Below are experts of layer 7 (counted from 0) of a mixture-of-experts language model. Rows are named router (the router's row for the expert), down (a neuron's output weights, with its number) and show model dimensions 0-127. Each number is 50 + 12 x the weight over its row's rms, rounded and kept within 0 to 99.
After each expert's rows: a language model's description of what the expert responds to. This comes from a sample of Wikipedia text that the model never trained on.

# expert 34
router:41 71 60 29 52 43 33 43 51 58 63 46 41 46 51 48 68 48 58 63 76 41 48 37 53 41 58 46 57 39 45 52 52 46 34 28 46 46 37 23 34 35 32 67 31 55 46 75 48 43 57 38 54 55 74 73 67 52 57 58 62 52 50 56 90 64 27 41 34 46 74 40 34 50 53 70 47 61 45 58 44 62 26 50 41 46 45 44 43 46 65 43 43 31 63 46 62 52 55 46 41 37 56 57 52 51 51 54 36 43 67 69 47 42 64 54 61 34 61 44 32 48 48 59 37 52 58 55
down0:63 58 60 42 42 37 68 45 48 47 63 38 29 51 48 44 48 53 39 63 47 45 47 71 44 46 54 60 38 56 41 52 46 33 54 40 42 71 44 49 60 55 53 45 41 72 50 36 66 38 46 48 47 58 50 68 56 68 61 42 38 30 48 46 49 33 42 44 48 65 27 58 58 35 62 55 30 70 48 60 52 84 32 49 61 51 52 24 46 39 27 59 46 66 29 53 60 66 47 52 46 50 77 52 58 31 22 65 27 27 55 50 68 43 48 52 58 53 64 45 32 53 68 54 39 44 61 59
down1:47 43 58 50 31 60 49 54 54 52 28 57 53 50 44 50 59 62 60 61 52 47 53 38 32 55 51 43 47 52 65 35 43 57 45 49 67 40 36 42 42 35 52 48 75 44 40 34 65 47 51 38 69 71 40 53 48 24 68 43 71 41 67 48 26 63 67 39 43 45 88 57 55 55 49 62 45 44 61 52 43 57 37 68 57 58 41 56 55 73 47 47 72 49 51 51 72 47 48 57 27 39 47 35 59 36 44 60 40 57 47 60 59 48 55 48 58 26 33 64 42 82 52 65 37 66 57 30
down2:24 68 54 48 64 57 53 57 50 40 59 43 38 46 39 50 50 77 51 55 49 58 53 50 40 41 62 60 50 40 50 54 55 53 53 50 45 32 54 36 77 56 35 59 66 23 41 34 45 52 63 58 52 62 83 38 52 47 50 57 53 60 68 30 46 54 51 38 63 49 43 38 54 68 28 36 58 42 74 58 74 47 38 52 51 61 73 44 70 38 43 49 45 56 55 60 60 57 57 60 65 43 34 61 36 58 58 42 57 49 64 60 52 72 54 33 51 32 43 34 34 57 38 38 24 50 64 28
It responds to: Hyphens and compound parts. Hyphens inside compounds, as in stand-up, non-load, Neu-Ulm, plus currency signs, month names, and game or media terms.

# expert 32
router:48 48 52 43 40 40 58 58 34 33 55 62 40 69 43 39 28 48 38 51 57 62 60 58 42 26 58 79 68 53 66 56 62 48 32 46 66 47 45 42 60 52 69 64 67 67 34 27 37 46 31 62 52 61 29 36 65 40 40 72 55 57 38 53 49 32 60 48 40 66 29 64 37 55 45 47 67 43 36 38 55 38 40 49 46 28 44 38 56 36 35 54 46 39 56 51 59 43 47 57 49 47 47 47 62 47 52 56 46 28 23 59 52 54 42 56 31 45 43 60 78 41 48 37 76 46 54 54
down0:36 63 60 32 77 38 55 39 66 53 49 55 57 49 60 38 46 51 54 60 40 28 61 32 44 35 42 61 29 67 52 61 41 65 45 48 35 41 63 43 54 79 56 47 56 48 57 63 60 46 48 58 60 55 50 46 48 44 69 36 22 68 62 59 46 51 46 51 79 25 61 41 78 39 58 71 58 60 46 62 34 43 42 60 30 70 46 33 49 55 50 40 50 65 63 54 67 43 38 56 51 45 62 49 47 46 61 48 61 56 52 55 55 64 66 62 64 64 32 64 46 26 62 62 40 63 53 54
down1:70 50 59 59 59 38 45 51 45 47 41 26 64 48 48 39 53 69 40 39 53 40 49 58 41 46 66 75 40 54 57 28 65 49 57 38 30 53 30 63 51 76 49 32 44 57 61 59 34 61 44 57 59 52 41 70 45 50 36 56 46 42 46 47 50 42 39 54 71 58 47 57 53 45 65 34 48 40 77 60 32 43 44 31 49 50 68 33 52 38 26 30 28 46 55 37 39 64 64 52 68 63 55 54 58 62 41 46 62 39 56 53 60 62 59 53 35 52 36 56 48 54 82 47 47 59 51 18
down2:45 51 51 57 34 29 24 47 57 60 57 45 64 55 30 44 31 49 47 63 44 49 53 54 56 62 38 70 36 38 41 62 37 58 51 37 32 43 44 71 46 51 62 51 51 75 59 59 41 29 51 66 40 44 37 52 25 58 54 54 57 49 58 36 77 37 48 55 55 59 43 35 26 44 53 55 48 27 62 65 45 23 51 54 39 55 42 50 47 43 38 45 33 38 58 56 81 60 37 25 48 33 31 47 47 65 32 33 52 50 50 49 56 60 52 66 42 53 74 35 59 50 67 49 43 43 39 54
It responds to: Digits in scores, tables. Second digits of numbers in sports goal minutes, scores, coordinates and statistics tables, as in 61', 58', 4–0, 130.4.

# expert 59
router:67 42 67 51 40 38 69 50 61 30 58 69 37 27 50 60 61 44 53 50 40 56 76 49 54 31 49 73 60 45 63 28 50 51 48 54 48 62 55 40 50 48 54 65 39 60 50 36 55 30 46 38 42 64 36 48 44 45 56 46 56 39 48 44 72 48 64 49 33 55 55 52 22 43 17 48 81 36 41 37 48 40 51 69 30 40 49 58 50 49 62 36 55 47 45 36 47 62 33 75 41 43 55 44 31 43 62 56 42 44 51 69 37 46 73 36 61 54 66 46 54 39 40 57 30 39 56 59
down0:55 52 42 26 71 48 55 50 60 71 43 58 44 44 62 50 51 69 38 47 62 51 48 39 62 54 55 44 36 25 53 40 51 58 41 45 65 42 61 59 63 57 75 33 49 68 50 59 49 43 20 19 45 57 71 56 64 71 40 33 42 35 69 60 75 44 60 45 42 51 44 46 42 34 46 29 51 64 52 49 31 59 52 45 43 27 20 58 43 44 70 55 66 62 48 35 51 61 53 43 57 34 53 65 51 60 72 55 56 61 35 49 69 46 41 59 59 47 51 56 47 49 62 60 67 45 45 48
down1:66 35 48 63 47 53 57 64 78 60 38 38 47 44 50 71 71 47 57 53 48 23 52 31 49 71 54 50 66 66 58 50 30 19 49 54 58 33 48 62 51 48 43 74 31 48 48 63 51 55 51 50 42 59 49 61 56 27 41 70 54 41 60 48 52 51 75 63 38 37 47 45 45 37 55 42 48 52 39 72 39 58 58 59 45 63 59 46 51 48 62 45 56 63 49 52 50 26 60 41 64 40 67 45 73 49 60 50 53 62 61 47 78 30 25 46 37 54 71 40 44 38 50 40 59 52 33 57
down2:75 75 29 72 26 59 63 24 46 62 38 56 57 61 65 52 40 43 54 37 65 34 59 61 42 54 59 28 42 39 64 82 54 47 30 49 64 65 48 50 38 51 55 40 50 56 52 36 52 84 61 49 62 47 63 56 43 49 51 51 37 51 47 31 39 46 44 39 43 62 52 58 53 39 56 37 36 50 58 62 48 39 54 56 48 52 56 61 55 49 09 53 55 52 69 40 47 56 53 40 66 66 65 34 49 48 44 59 38 56 54 62 45 72 56 55 36 45 56 50 41 61 53 54 74 46 59 58
It responds to: Digits in numbers. Single digits inside multi-digit numbers, mostly years, date and score ranges, and table statistics, such as 1859, 1987–1989, 2018.

# expert 27
router:64 57 80 53 41 62 48 54 57 46 45 30 70 46 61 68 58 30 43 68 54 56 60 65 59 47 70 71 50 52 43 71 57 35 33 42 43 29 60 41 49 73 39 36 41 38 66 52 48 78 60 59 48 67 53 32 44 45 73 60 59 44 52 65 59 54 53 70 44 59 46 38 29 41 48 41 54 35 24 46 64 40 25 55 34 40 55 61 33 56 38 46 64 41 40 36 49 56 58 43 42 46 54 61 64 52 47 68 39 53 38 51 64 40 39 49 44 57 36 61 45 65 51 32 54 40 46 35
down0:56 40 36 27 59 44 53 42 59 37 56 55 41 45 51 53 66 48 58 13 76 50 64 25 27 45 47 40 54 48 53 67 48 37 31 63 32 51 49 74 38 74 50 61 42 47 32 37 44 38 41 64 40 52 63 74 35 63 38 41 75 52 36 44 52 45 48 54 47 72 57 46 50 57 50 52 61 44 71 36 40 38 49 51 39 59 60 52 60 48 38 49 59 49 59 48 29 71 56 70 55 54 40 42 58 31 59 51 36 39 58 59 44 35 49 65 54 72 51 35 52 58 56 33 44 40 62 54
down1:55 44 65 71 48 43 60 66 46 27 35 68 47 59 60 51 50 29 52 59 52 57 40 49 27 40 36 54 65 47 58 33 65 72 48 54 25 30 52 49 34 32 21 52 35 67 47 44 39 48 42 45 52 41 63 36 39 39 44 43 57 50 52 32 45 61 34 53 48 57 38 42 44 61 79 26 71 45 45 63 50 64 41 50 66 45 60 40 38 39 53 46 54 55 35 58 30 35 48 46 73 48 49 57 37 53 43 64 76 32 50 40 39 44 64 49 58 52 44 50 49 59 45 32 29 43 32 57
down2:56 55 54 51 49 40 46 81 39 48 54 49 39 73 81 53 45 65 64 54 54 44 55 59 52 64 36 45 45 57 51 37 53 23 33 60 59 29 35 52 42 86 54 52 75 60 40 43 53 44 58 42 63 55 61 41 42 40 56 62 59 39 45 52 68 57 51 46 70 46 39 52 36 50 40 38 59 48 58 46 50 42 48 56 58 65 55 46 34 29 48 39 50 52 45 61 66 45 48 39 39 23 56 38 54 29 67 60 69 46 50 33 71 45 31 41 28 46 52 47 74 79 44 40 47 54 63 52
It responds to: Capitalized word onsets. Opening capital letter or cluster of a name or title word, split off from its rest, such as W in Wave, St in Straczynski, McG, Sch.

# expert 20
router:71 52 47 30 32 29 46 31 32 59 62 44 44 52 60 41 67 46 47 57 57 41 33 71 29 50 42 61 47 48 55 37 55 51 32 39 46 34 42 29 31 46 47 67 41 43 57 73 78 47 26 41 65 51 57 50 55 64 53 49 66 50 55 72 43 65 39 32 48 62 64 56 33 37 46 67 38 46 43 47 38 81 49 66 55 39 59 44 53 63 70 49 44 33 60 47 59 60 64 42 61 46 68 41 46 45 48 60 30 50 64 51 47 46 56 57 33 36 63 49 40 65 46 44 56 46 59 73
down0:49 63 54 48 31 52 52 37 44 50 74 38 39 58 67 46 67 69 51 64 60 70 45 70 35 47 43 60 63 42 53 43 55 45 47 69 23 50 41 66 51 39 38 61 42 52 37 46 55 39 49 41 68 50 44 66 55 29 38 60 54 49 47 47 54 36 42 41 29 30 60 60 44 54 52 63 23 75 49 48 59 49 45 60 26 65 63 49 30 47 61 66 48 31 59 61 53 76 52 50 63 57 57 49 52 52 40 33 22 42 54 77 33 61 59 46 62 58 53 66 54 47 59 72 43 61 56 36
down1:49 74 43 39 80 62 48 43 43 45 43 36 71 81 40 50 57 50 62 43 52 42 62 47 40 68 70 28 30 41 71 51 53 40 47 52 31 41 58 40 46 34 54 56 41 50 36 36 45 39 41 50 64 39 45 35 58 56 57 30 35 85 50 61 58 48 59 61 56 68 58 39 35 43 60 63 43 36 55 48 50 64 34 59 48 57 37 64 52 36 61 53 25 47 48 43 59 47 50 44 24 47 46 35 53 39 47 81 50 41 62 43 44 43 56 49 30 46 41 33 66 55 57 41 62 36 48 49
down2:43 53 62 47 73 59 32 42 44 48 50 53 44 57 49 60 59 61 47 52 43 46 59 43 50 54 47 51 56 48 64 52 37 64 53 44 52 73 35 73 54 51 58 43 63 61 25 40 37 44 21 32 57 60 58 46 48 51 54 60 60 25 49 24 48 43 48 45 41 26 45 68 32 58 44 52 55 60 64 40 34 47 29 37 30 45 30 75 42 61 59 49 43 57 31 46 49 56 38 61 48 41 35 39 45 59 44 63 32 58 32 42 47 53 48 55 56 73 36 25 17 56 37 52 42 47 24 43
It responds to: Compound hyphens and prefixes. Hyphens joining compound modifiers after number words or nouns, plus prefixes like multi, mono, Euro, as in one-day, gable-roofed, double-skinned.

# expert 29
router:51 46 41 49 54 70 63 66 48 53 37 52 32 53 67 47 24 45 64 63 53 54 36 46 56 41 77 36 27 47 62 57 36 44 68 39 43 75 50 50 80 56 53 49 49 48 31 61 36 40 39 75 54 43 44 38 34 56 42 66 40 29 51 37 61 53 47 58 57 60 73 43 54 60 58 58 40 52 52 67 42 47 53 45 54 44 54 25 47 29 39 43 36 25 55 32 58 58 51 51 20 60 70 58 52 38 51 36 47 64 53 45 45 57 45 59 43 33 69 60 31 52 54 65 35 54 58 47
down0:69 62 43 42 71 49 40 53 50 46 53 65 54 41 48 43 56 37 39 38 56 37 46 28 54 50 51 12 73 45 35 61 44 68 70 59 46 30 42 52 50 55 52 56 51 56 38 55 55 56 34 55 59 69 43 29 40 25 22 44 72 34 39 48 64 41 52 60 26 28 40 57 37 54 58 43 33 45 46 37 47 57 46 25 41 54 47 31 43 36 31 54 49 50 67 58 56 65 49 66 52 40 42 41 43 44 34 54 72 58 38 35 56 49 37 47 35 65 41 52 50 59 40 26 50 56 59 56
down1:54 33 43 59 56 38 55 55 31 53 48 28 69 55 48 59 32 38 42 45 36 41 74 52 70 62 43 40 51 56 57 43 51 66 45 64 73 63 36 32 64 43 63 36 44 59 51 60 56 64 40 55 77 48 36 51 62 43 39 57 69 57 62 50 63 61 61 55 34 67 17 46 41 43 58 46 31 58 61 64 54 36 65 43 50 46 68 54 62 39 69 73 52 64 50 44 48 52 59 43 60 46 47 46 73 48 46 50 56 47 54 44 48 73 68 35 77 45 48 42 65 52 23 69 52 47 55 45
down2:59 32 59 41 50 41 32 46 36 56 60 41 53 66 39 50 72 65 31 47 64 42 39 34 44 59 61 55 61 51 53 39 73 44 38 47 47 68 52 52 48 70 65 50 57 49 44 77 47 39 50 65 39 45 49 55 58 48 48 15 57 42 45 69 42 41 33 42 51 49 50 42 28 60 51 41 18 39 49 47 40 49 53 49 47 27 46 42 67 56 42 43 48 52 54 43 64 47 41 31 33 41 69 33 68 55 44 44 33 48 57 79 65 44 56 29 35 40 47 48 56 44 37 26 30 40 68 48
It responds to: Mid-name pieces. Middle pieces of foreign place and personal names, such as Wa-us-au, P-rus-sia, Le Man-s, Add-is Ababa, Baloch-ist-an.

# expert 35
router:30 36 48 36 40 63 44 50 35 34 17 39 46 49 32 65 32 47 60 39 65 45 55 37 43 44 54 51 37 38 55 52 59 43 38 54 48 58 55 74 78 54 62 50 47 56 46 56 44 53 35 38 44 66 58 34 56 65 59 37 58 45 38 35 47 36 42 70 40 56 75 38 49 61 45 36 32 35 46 62 47 54 42 44 31 61 60 47 43 28 50 36 67 42 46 50 58 50 52 44 42 75 49 60 70 49 43 66 35 64 37 42 51 57 46 51 62 68 43 55 64 29 65 77 41 47 25 41
down0:44 38 49 29 45 52 63 56 47 65 36 44 59 40 46 76 45 58 12 56 47 39 48 44 57 35 35 55 55 54 59 61 58 42 51 57 58 40 48 43 49 81 36 30 53 40 35 59 58 41 53 62 58 63 55 41 36 59 55 43 56 42 46 54 44 47 49 64 51 53 56 59 27 36 66 28 64 51 56 47 52 52 54 65 57 73 38 51 43 61 64 65 39 59 30 75 66 58 53 41 48 54 29 58 34 68 56 57 46 36 62 56 74 73 66 43 63 62 50 60 46 50 52 67 36 75 46 72
down1:60 26 31 58 37 42 46 61 45 43 46 46 54 36 54 43 61 53 50 62 36 45 40 56 57 57 57 54 53 49 45 54 49 62 26 63 72 65 37 22 47 59 61 60 63 50 49 36 34 56 59 26 48 75 46 61 29 58 48 65 36 40 52 57 39 51 45 73 35 49 62 72 20 43 33 57 47 49 54 70 33 34 64 69 53 58 41 53 56 63 25 53 56 51 57 41 24 53 45 65 57 49 60 55 38 46 36 44 39 66 63 57 40 43 37 58 76 36 50 61 45 45 53 47 27 47 48 44
down2:71 64 50 55 48 50 31 53 57 43 65 60 48 31 38 46 38 45 47 21 54 48 50 52 49 65 64 38 60 56 35 54 25 44 57 54 29 46 48 75 39 50 39 31 68 43 64 51 44 43 56 46 50 66 59 40 52 31 47 57 45 47 45 62 56 53 73 18 52 46 55 37 54 56 33 33 25 48 59 44 39 58 52 50 25 63 47 53 31 53 41 68 44 46 39 56 53 49 90 35 40 64 37 49 59 37 30 46 43 47 66 49 71 37 42 43 48 40 56 57 54 39 66 44 63 46 47 64
It responds to: Surname pieces. Pieces of personal surnames after first names or Mc, such as Ram-ire-z, Rodri-gue-z, Sim-mon-s, and particles like de and Le.

# expert 18
router:42 43 39 35 49 65 81 40 58 61 45 71 57 48 54 49 49 49 73 54 29 49 30 38 59 60 69 47 62 61 60 55 45 32 50 48 50 59 47 52 48 48 60 45 55 33 43 46 54 51 37 36 83 64 56 50 35 60 78 68 59 42 73 34 59 38 63 49 55 64 72 37 67 64 38 34 49 64 50 44 51 51 46 59 44 52 50 58 44 46 53 60 39 39 63 43 55 41 40 37 60 54 51 38 38 41 46 44 41 64 63 33 49 31 35 72 34 45 62 54 47 44 40 74 39 43 37 83
down0:66 52 50 42 68 52 41 34 57 41 53 47 47 61 27 43 50 47 42 53 41 36 50 52 54 72 49 56 43 32 56 47 35 54 53 58 59 54 58 56 46 56 83 44 38 29 60 29 40 41 42 66 58 76 49 50 58 32 40 62 52 41 46 57 57 30 56 47 49 43 26 33 38 46 51 70 18 41 54 28 43 53 38 44 48 55 67 51 72 63 42 33 33 37 66 46 57 47 41 37 53 42 65 55 50 75 63 54 50 52 29 42 36 41 84 33 36 51 55 55 67 42 52 44 60 54 35 52
down1:71 66 70 46 40 47 54 53 58 41 26 43 67 30 83 39 44 55 48 48 50 55 37 34 39 46 77 47 46 51 57 43 49 43 49 50 37 49 65 54 53 56 36 45 55 84 39 50 45 38 54 35 57 40 66 43 59 52 46 55 24 65 58 62 43 52 57 63 52 41 39 54 53 72 45 38 41 54 39 47 76 55 55 52 70 57 52 70 58 64 39 51 47 43 57 53 30 45 87 72 28 56 41 40 52 50 57 64 46 24 58 34 40 53 65 38 47 56 58 55 40 49 49 33 56 49 53 52
down2:57 28 46 59 53 32 66 39 37 23 39 57 40 66 52 58 59 36 60 51 49 41 42 70 34 68 40 54 61 68 42 76 57 60 52 72 55 25 52 43 51 64 46 64 36 33 28 47 64 38 40 51 35 54 38 60 53 56 39 53 38 56 62 51 33 65 27 39 43 48 31 62 39 68 55 43 39 36 50 54 47 64 29 51 47 57 45 41 41 53 62 52 49 56 49 55 40 52 49 69 40 63 36 58 29 39 33 44 66 61 49 41 58 43 47 62 70 38 67 46 36 68 33 49 39 69 45 61
It responds to: Inner s, Romance words. Mostly a letter s inside or ending a word (ob-s-ession, Balkan-s, Le-s) and Spanish or French pieces like Los, Des, del, -os.

# expert 47
router:39 48 60 39 65 38 49 33 42 52 51 54 32 41 56 47 61 62 62 57 29 62 63 52 57 52 32 53 56 67 43 20 62 51 47 46 37 54 64 26 68 31 56 71 50 42 34 68 39 46 59 47 36 69 58 51 77 51 41 51 48 49 59 77 49 37 59 42 35 43 27 59 26 47 31 69 57 47 69 39 69 37 57 61 36 58 55 71 55 49 55 31 71 56 36 52 49 61 62 51 35 46 60 45 42 47 69 50 45 56 51 52 33 35 48 32 64 47 33 56 37 63 51 51 44 47 57 37
down0:58 56 50 59 49 52 53 44 55 52 46 26 44 40 62 52 43 43 40 62 76 33 44 64 36 50 16 66 33 59 53 73 25 46 71 48 55 66 46 43 56 50 54 55 58 61 56 65 64 44 68 66 42 38 43 46 49 37 45 28 57 46 53 79 46 44 51 61 54 49 44 50 45 43 48 30 48 61 42 54 42 40 44 65 37 43 53 39 26 41 35 53 56 45 30 44 46 49 28 34 47 28 53 59 40 67 74 33 58 63 49 46 65 51 60 46 53 67 59 49 48 40 39 57 89 57 67 59
down1:58 58 51 51 60 39 42 40 43 53 56 55 40 55 45 44 52 43 36 29 56 44 53 41 62 36 53 40 78 50 62 39 53 56 56 44 46 44 51 53 46 54 56 39 78 63 49 42 40 60 70 53 37 34 55 49 70 78 47 52 41 56 52 74 51 50 56 23 49 44 46 41 68 57 54 54 30 54 76 62 40 33 73 68 47 65 37 22 42 41 55 43 58 73 54 44 44 32 50 70 43 52 60 59 63 47 67 44 67 48 45 53 64 30 56 55 40 49 39 50 83 49 52 45 35 73 35 33
down2:30 40 51 58 54 44 54 30 44 70 67 45 55 45 52 53 54 16 56 47 42 53 41 53 51 70 53 26 50 56 50 55 60 55 51 75 64 60 53 39 54 59 45 60 57 57 42 49 52 33 23 47 44 32 29 59 36 46 44 54 70 68 59 44 55 59 48 52 42 47 50 36 48 66 53 35 71 37 50 36 54 58 33 32 17 59 41 58 44 48 45 36 47 37 56 61 72 58 60 38 49 60 39 44 66 59 28 53 52 55 48 54 48 29 54 58 53 29 62 54 49 51 37 38 52 63 84 26
It responds to: Dashes and spaces in numbers. En dashes in year and page ranges (1899–1977, 114–115) and the space before years in dates; also minus, plus, slash and degree signs.

# expert 25
router:56 56 59 31 65 59 67 53 62 57 63 67 34 46 44 59 59 42 46 28 41 26 50 38 53 63 75 59 54 49 68 50 43 57 47 71 54 53 37 59 35 57 76 46 52 44 55 57 42 51 33 31 49 37 36 39 35 39 52 47 33 49 67 52 40 32 52 55 67 29 34 36 25 49 47 53 38 65 68 40 48 46 38 44 33 61 47 57 82 50 43 38 47 48 56 36 32 47 41 47 67 43 69 52 40 65 49 45 45 58 57 34 35 63 54 48 70 35 52 32 66 49 53 51 66 54 71 67
down0:46 67 38 47 51 74 51 40 53 62 49 22 36 32 71 73 51 52 30 54 65 49 41 45 58 45 50 63 42 25 48 54 67 61 54 44 49 33 66 81 62 48 54 34 69 49 31 43 57 53 54 62 46 42 39 35 53 26 34 44 32 69 43 56 40 47 45 54 43 43 46 70 57 32 45 52 43 48 58 51 61 51 36 39 63 40 64 59 23 51 69 45 56 30 54 44 57 22 64 51 50 61 41 57 45 51 50 37 45 40 62 66 42 60 79 48 47 60 51 47 64 58 57 56 62 66 58 52
down1:65 47 63 50 59 80 46 39 36 49 60 80 74 46 61 40 41 41 53 60 51 47 52 64 74 52 69 68 51 58 42 58 48 25 51 56 34 56 44 33 47 52 34 45 30 48 65 45 15 35 52 34 59 59 51 60 38 76 51 35 57 66 51 42 79 57 59 45 58 55 50 38 57 61 74 54 43 74 50 54 47 30 46 45 47 72 40 50 51 56 40 45 43 79 56 50 52 73 60 49 50 54 61 58 39 60 60 41 42 57 46 55 43 69 46 44 50 50 60 50 47 57 36 44 46 40 40 59
down2:43 41 42 64 39 57 33 64 55 53 77 49 55 28 63 55 55 40 70 47 57 46 52 52 37 56 56 41 81 69 52 49 39 37 60 47 36 61 64 59 45 50 62 42 68 40 39 33 55 40 37 29 45 54 66 64 33 45 42 70 62 43 52 62 46 48 43 46 55 45 36 23 44 49 55 57 69 30 24 50 62 52 26 66 62 68 39 49 59 48 58 40 50 67 60 28 61 41 49 61 59 42 55 51 61 50 41 58 41 25 44 70 53 59 55 64 50 52 33 45 70 74 59 45 46 62 45 60
It responds to: Mid-word fragments. Middle syllables inside longer words after prefixes, as in incons-pi-cuous, de-ter-iorating, app-ro-ve, plus adverbs like never, rather, commonly.

# expert 26
router:36 59 36 37 28 47 51 61 28 57 64 49 36 54 52 75 56 52 43 16 49 70 58 51 30 61 51 47 48 30 34 67 53 67 27 22 69 56 69 49 54 43 33 52 48 62 38 41 32 44 56 54 76 53 35 48 55 33 47 66 62 67 49 75 55 68 75 32 63 62 47 63 41 46 42 44 50 44 57 65 57 48 52 44 45 53 51 54 58 59 21 63 51 39 61 55 59 47 62 46 60 52 58 65 55 48 41 41 37 53 41 36 27 61 55 54 46 52 49 54 42 47 57 35 56 45 43 52
down0:64 50 50 58 59 58 46 47 52 61 56 62 45 57 53 60 62 49 59 52 56 70 52 62 58 40 42 34 49 70 34 36 51 46 58 40 65 49 56 47 42 52 55 35 44 57 32 53 38 59 36 70 55 56 42 75 56 51 58 47 19 57 38 47 43 42 35 37 35 42 55 68 70 54 56 44 76 33 42 50 39 42 37 28 21 48 64 50 27 62 45 49 60 33 74 61 41 49 59 48 52 56 66 42 81 43 38 30 42 58 65 40 52 39 49 59 76 59 52 53 49 58 73 29 53 64 41 59
down1:55 65 56 59 54 46 50 59 38 50 55 52 70 69 55 38 41 34 38 40 35 76 56 51 39 43 15 32 41 67 45 53 54 52 55 60 53 47 64 53 44 63 32 50 42 47 46 29 30 56 45 64 74 63 50 44 67 52 29 53 53 44 41 34 30 48 52 48 43 66 53 76 41 65 51 52 37 56 64 61 67 48 64 34 49 65 64 29 51 33 31 56 60 63 45 46 35 43 39 56 65 51 40 76 62 47 53 59 41 34 39 46 34 61 49 69 43 41 59 48 66 48 50 50 56 42 48 20
down2:44 38 42 31 54 50 31 41 54 41 56 43 47 45 26 47 59 47 44 55 84 53 60 32 37 53 40 51 64 39 46 82 52 70 41 55 45 59 69 56 56 61 36 56 41 51 45 43 57 49 52 40 40 35 69 49 53 58 36 40 37 51 48 40 56 68 61 32 66 63 48 41 46 57 36 36 50 31 27 55 47 47 43 45 77 64 56 45 50 61 30 45 40 36 54 61 76 45 43 77 51 63 47 49 74 55 54 54 47 69 46 51 58 54 47 58 58 62 26 48 37 74 52 46 51 55 24 32
It responds to: Trailing digits and units. Later digits in money, percentages, times and IDs, plus unit words like million, billion, km, %, as in $1.997 billion, 4:08.

# expert 11
router:67 66 44 46 34 46 50 55 51 60 65 71 54 43 69 65 68 51 38 62 77 50 38 43 66 48 69 54 48 35 55 49 51 43 31 29 45 70 72 25 41 44 30 36 47 49 55 65 45 50 58 26 55 36 40 53 36 35 28 52 67 51 36 55 33 50 41 63 59 53 29 60 17 51 45 65 46 59 51 48 37 44 48 53 75 56 59 65 45 72 58 43 51 53 60 41 38 48 48 49 42 35 54 42 54 45 66 60 48 67 61 45 43 66 57 66 49 51 51 42 56 42 68 49 63 45 76 48
down0:55 58 35 33 46 48 62 50 44 50 45 62 63 49 56 64 44 30 57 34 58 55 61 48 61 40 47 18 60 55 28 50 57 32 54 52 53 53 57 56 56 62 50 52 62 59 77 41 67 52 44 42 58 69 58 60 54 59 37 66 44 58 21 61 45 36 46 69 27 62 31 52 29 71 47 61 55 58 47 42 54 49 59 40 39 60 55 63 70 76 37 66 46 66 55 48 47 50 42 66 71 36 43 72 67 24 55 60 60 58 34 52 48 39 34 49 52 52 32 42 51 50 37 43 38 61 31 49
down1:57 36 58 43 34 44 50 39 60 55 63 45 69 54 53 45 46 70 84 55 57 40 78 50 50 54 62 60 76 52 66 33 52 33 58 32 50 52 45 47 38 66 45 58 62 56 49 48 33 52 67 42 50 50 73 55 50 48 74 27 36 27 40 68 69 52 45 53 67 47 59 42 57 31 35 36 50 54 45 38 34 61 35 58 46 42 66 37 41 50 51 45 50 40 49 36 45 57 40 69 49 31 54 34 61 53 42 52 61 74 68 55 49 56 33 33 52 74 52 27 42 45 40 58 50 63 55 53
down2:65 37 55 61 26 50 19 47 66 10 36 47 33 53 58 43 57 59 54 68 46 54 29 46 34 45 63 64 32 54 55 53 36 40 47 49 38 44 57 54 50 59 59 35 34 59 40 58 61 55 59 38 50 70 38 43 40 56 42 49 39 25 54 58 50 53 47 68 54 47 48 39 41 50 48 56 76 57 43 68 51 63 37 57 21 40 47 40 46 34 35 59 59 62 48 62 76 38 64 40 59 48 65 36 51 33 68 60 60 51 58 50 71 37 61 57 49 46 42 67 48 57 49 44 41 35 54 66
It responds to: Capitalized word starts. Short opening pieces of capitalized words after dashes, pipes or line breaks, such as Lo in Lowest, S in Specifications, A.

# expert 49
router:57 35 59 40 38 32 63 73 46 50 62 57 36 65 50 48 49 48 40 38 59 67 61 68 35 51 35 69 58 53 38 37 35 32 37 31 63 41 36 58 43 53 42 70 44 56 53 54 46 45 42 63 65 34 36 42 57 35 56 80 58 45 38 54 38 67 63 50 53 60 45 73 39 55 51 62 75 54 57 33 44 48 48 54 46 44 52 43 68 36 42 55 57 55 53 62 29 78 36 60 56 41 67 49 55 41 57 53 36 40 46 54 37 64 39 60 29 49 50 37 68 28 72 38 69 41 62 59
down0:51 54 49 57 38 44 46 64 27 67 49 36 85 59 44 58 57 62 51 40 56 37 54 25 30 54 50 63 39 51 51 68 43 41 78 52 45 44 53 52 47 63 37 54 44 33 67 55 51 54 51 60 70 65 41 62 40 60 33 40 34 53 46 64 35 49 70 58 53 66 38 51 29 64 76 50 45 52 60 30 60 52 63 59 73 68 66 42 62 72 38 52 66 56 39 51 50 59 50 26 61 44 51 62 57 32 52 72 39 56 45 60 56 68 59 64 55 67 50 50 44 64 61 51 52 59 54 46
down1:52 39 39 65 30 51 44 56 48 43 51 52 46 70 22 46 66 45 51 51 56 52 48 61 24 63 66 48 56 53 35 37 46 38 58 65 72 59 61 45 69 52 24 47 45 44 51 53 50 40 46 74 42 30 66 36 53 55 49 46 58 46 43 58 48 52 47 59 39 70 59 62 44 55 70 27 32 47 55 40 43 70 36 54 58 40 42 47 42 50 56 48 39 60 51 64 66 33 26 57 50 48 51 32 27 52 57 71 46 51 57 32 34 44 73 71 57 58 64 63 47 59 32 45 72 50 76 37
down2:40 45 39 35 55 56 49 51 37 24 55 57 31 82 50 46 58 37 60 70 42 53 63 53 78 59 55 50 49 63 48 63 50 49 44 27 47 74 36 42 64 57 37 61 52 59 57 31 45 61 62 44 59 49 64 47 43 54 41 64 55 32 43 64 66 37 35 48 44 72 57 49 33 44 47 46 74 46 58 64 33 61 44 45 36 59 48 41 61 73 41 52 55 43 58 48 30 53 48 46 49 36 71 32 53 31 58 31 28 33 48 51 42 48 38 63 60 60 46 64 66 65 52 39 26 31 57 53
It responds to: Numeric digits. Digits inside quantities, measurements, scores and statistics, such as 88 km², 16.7 miles, 4–5 records, plus number words like seven.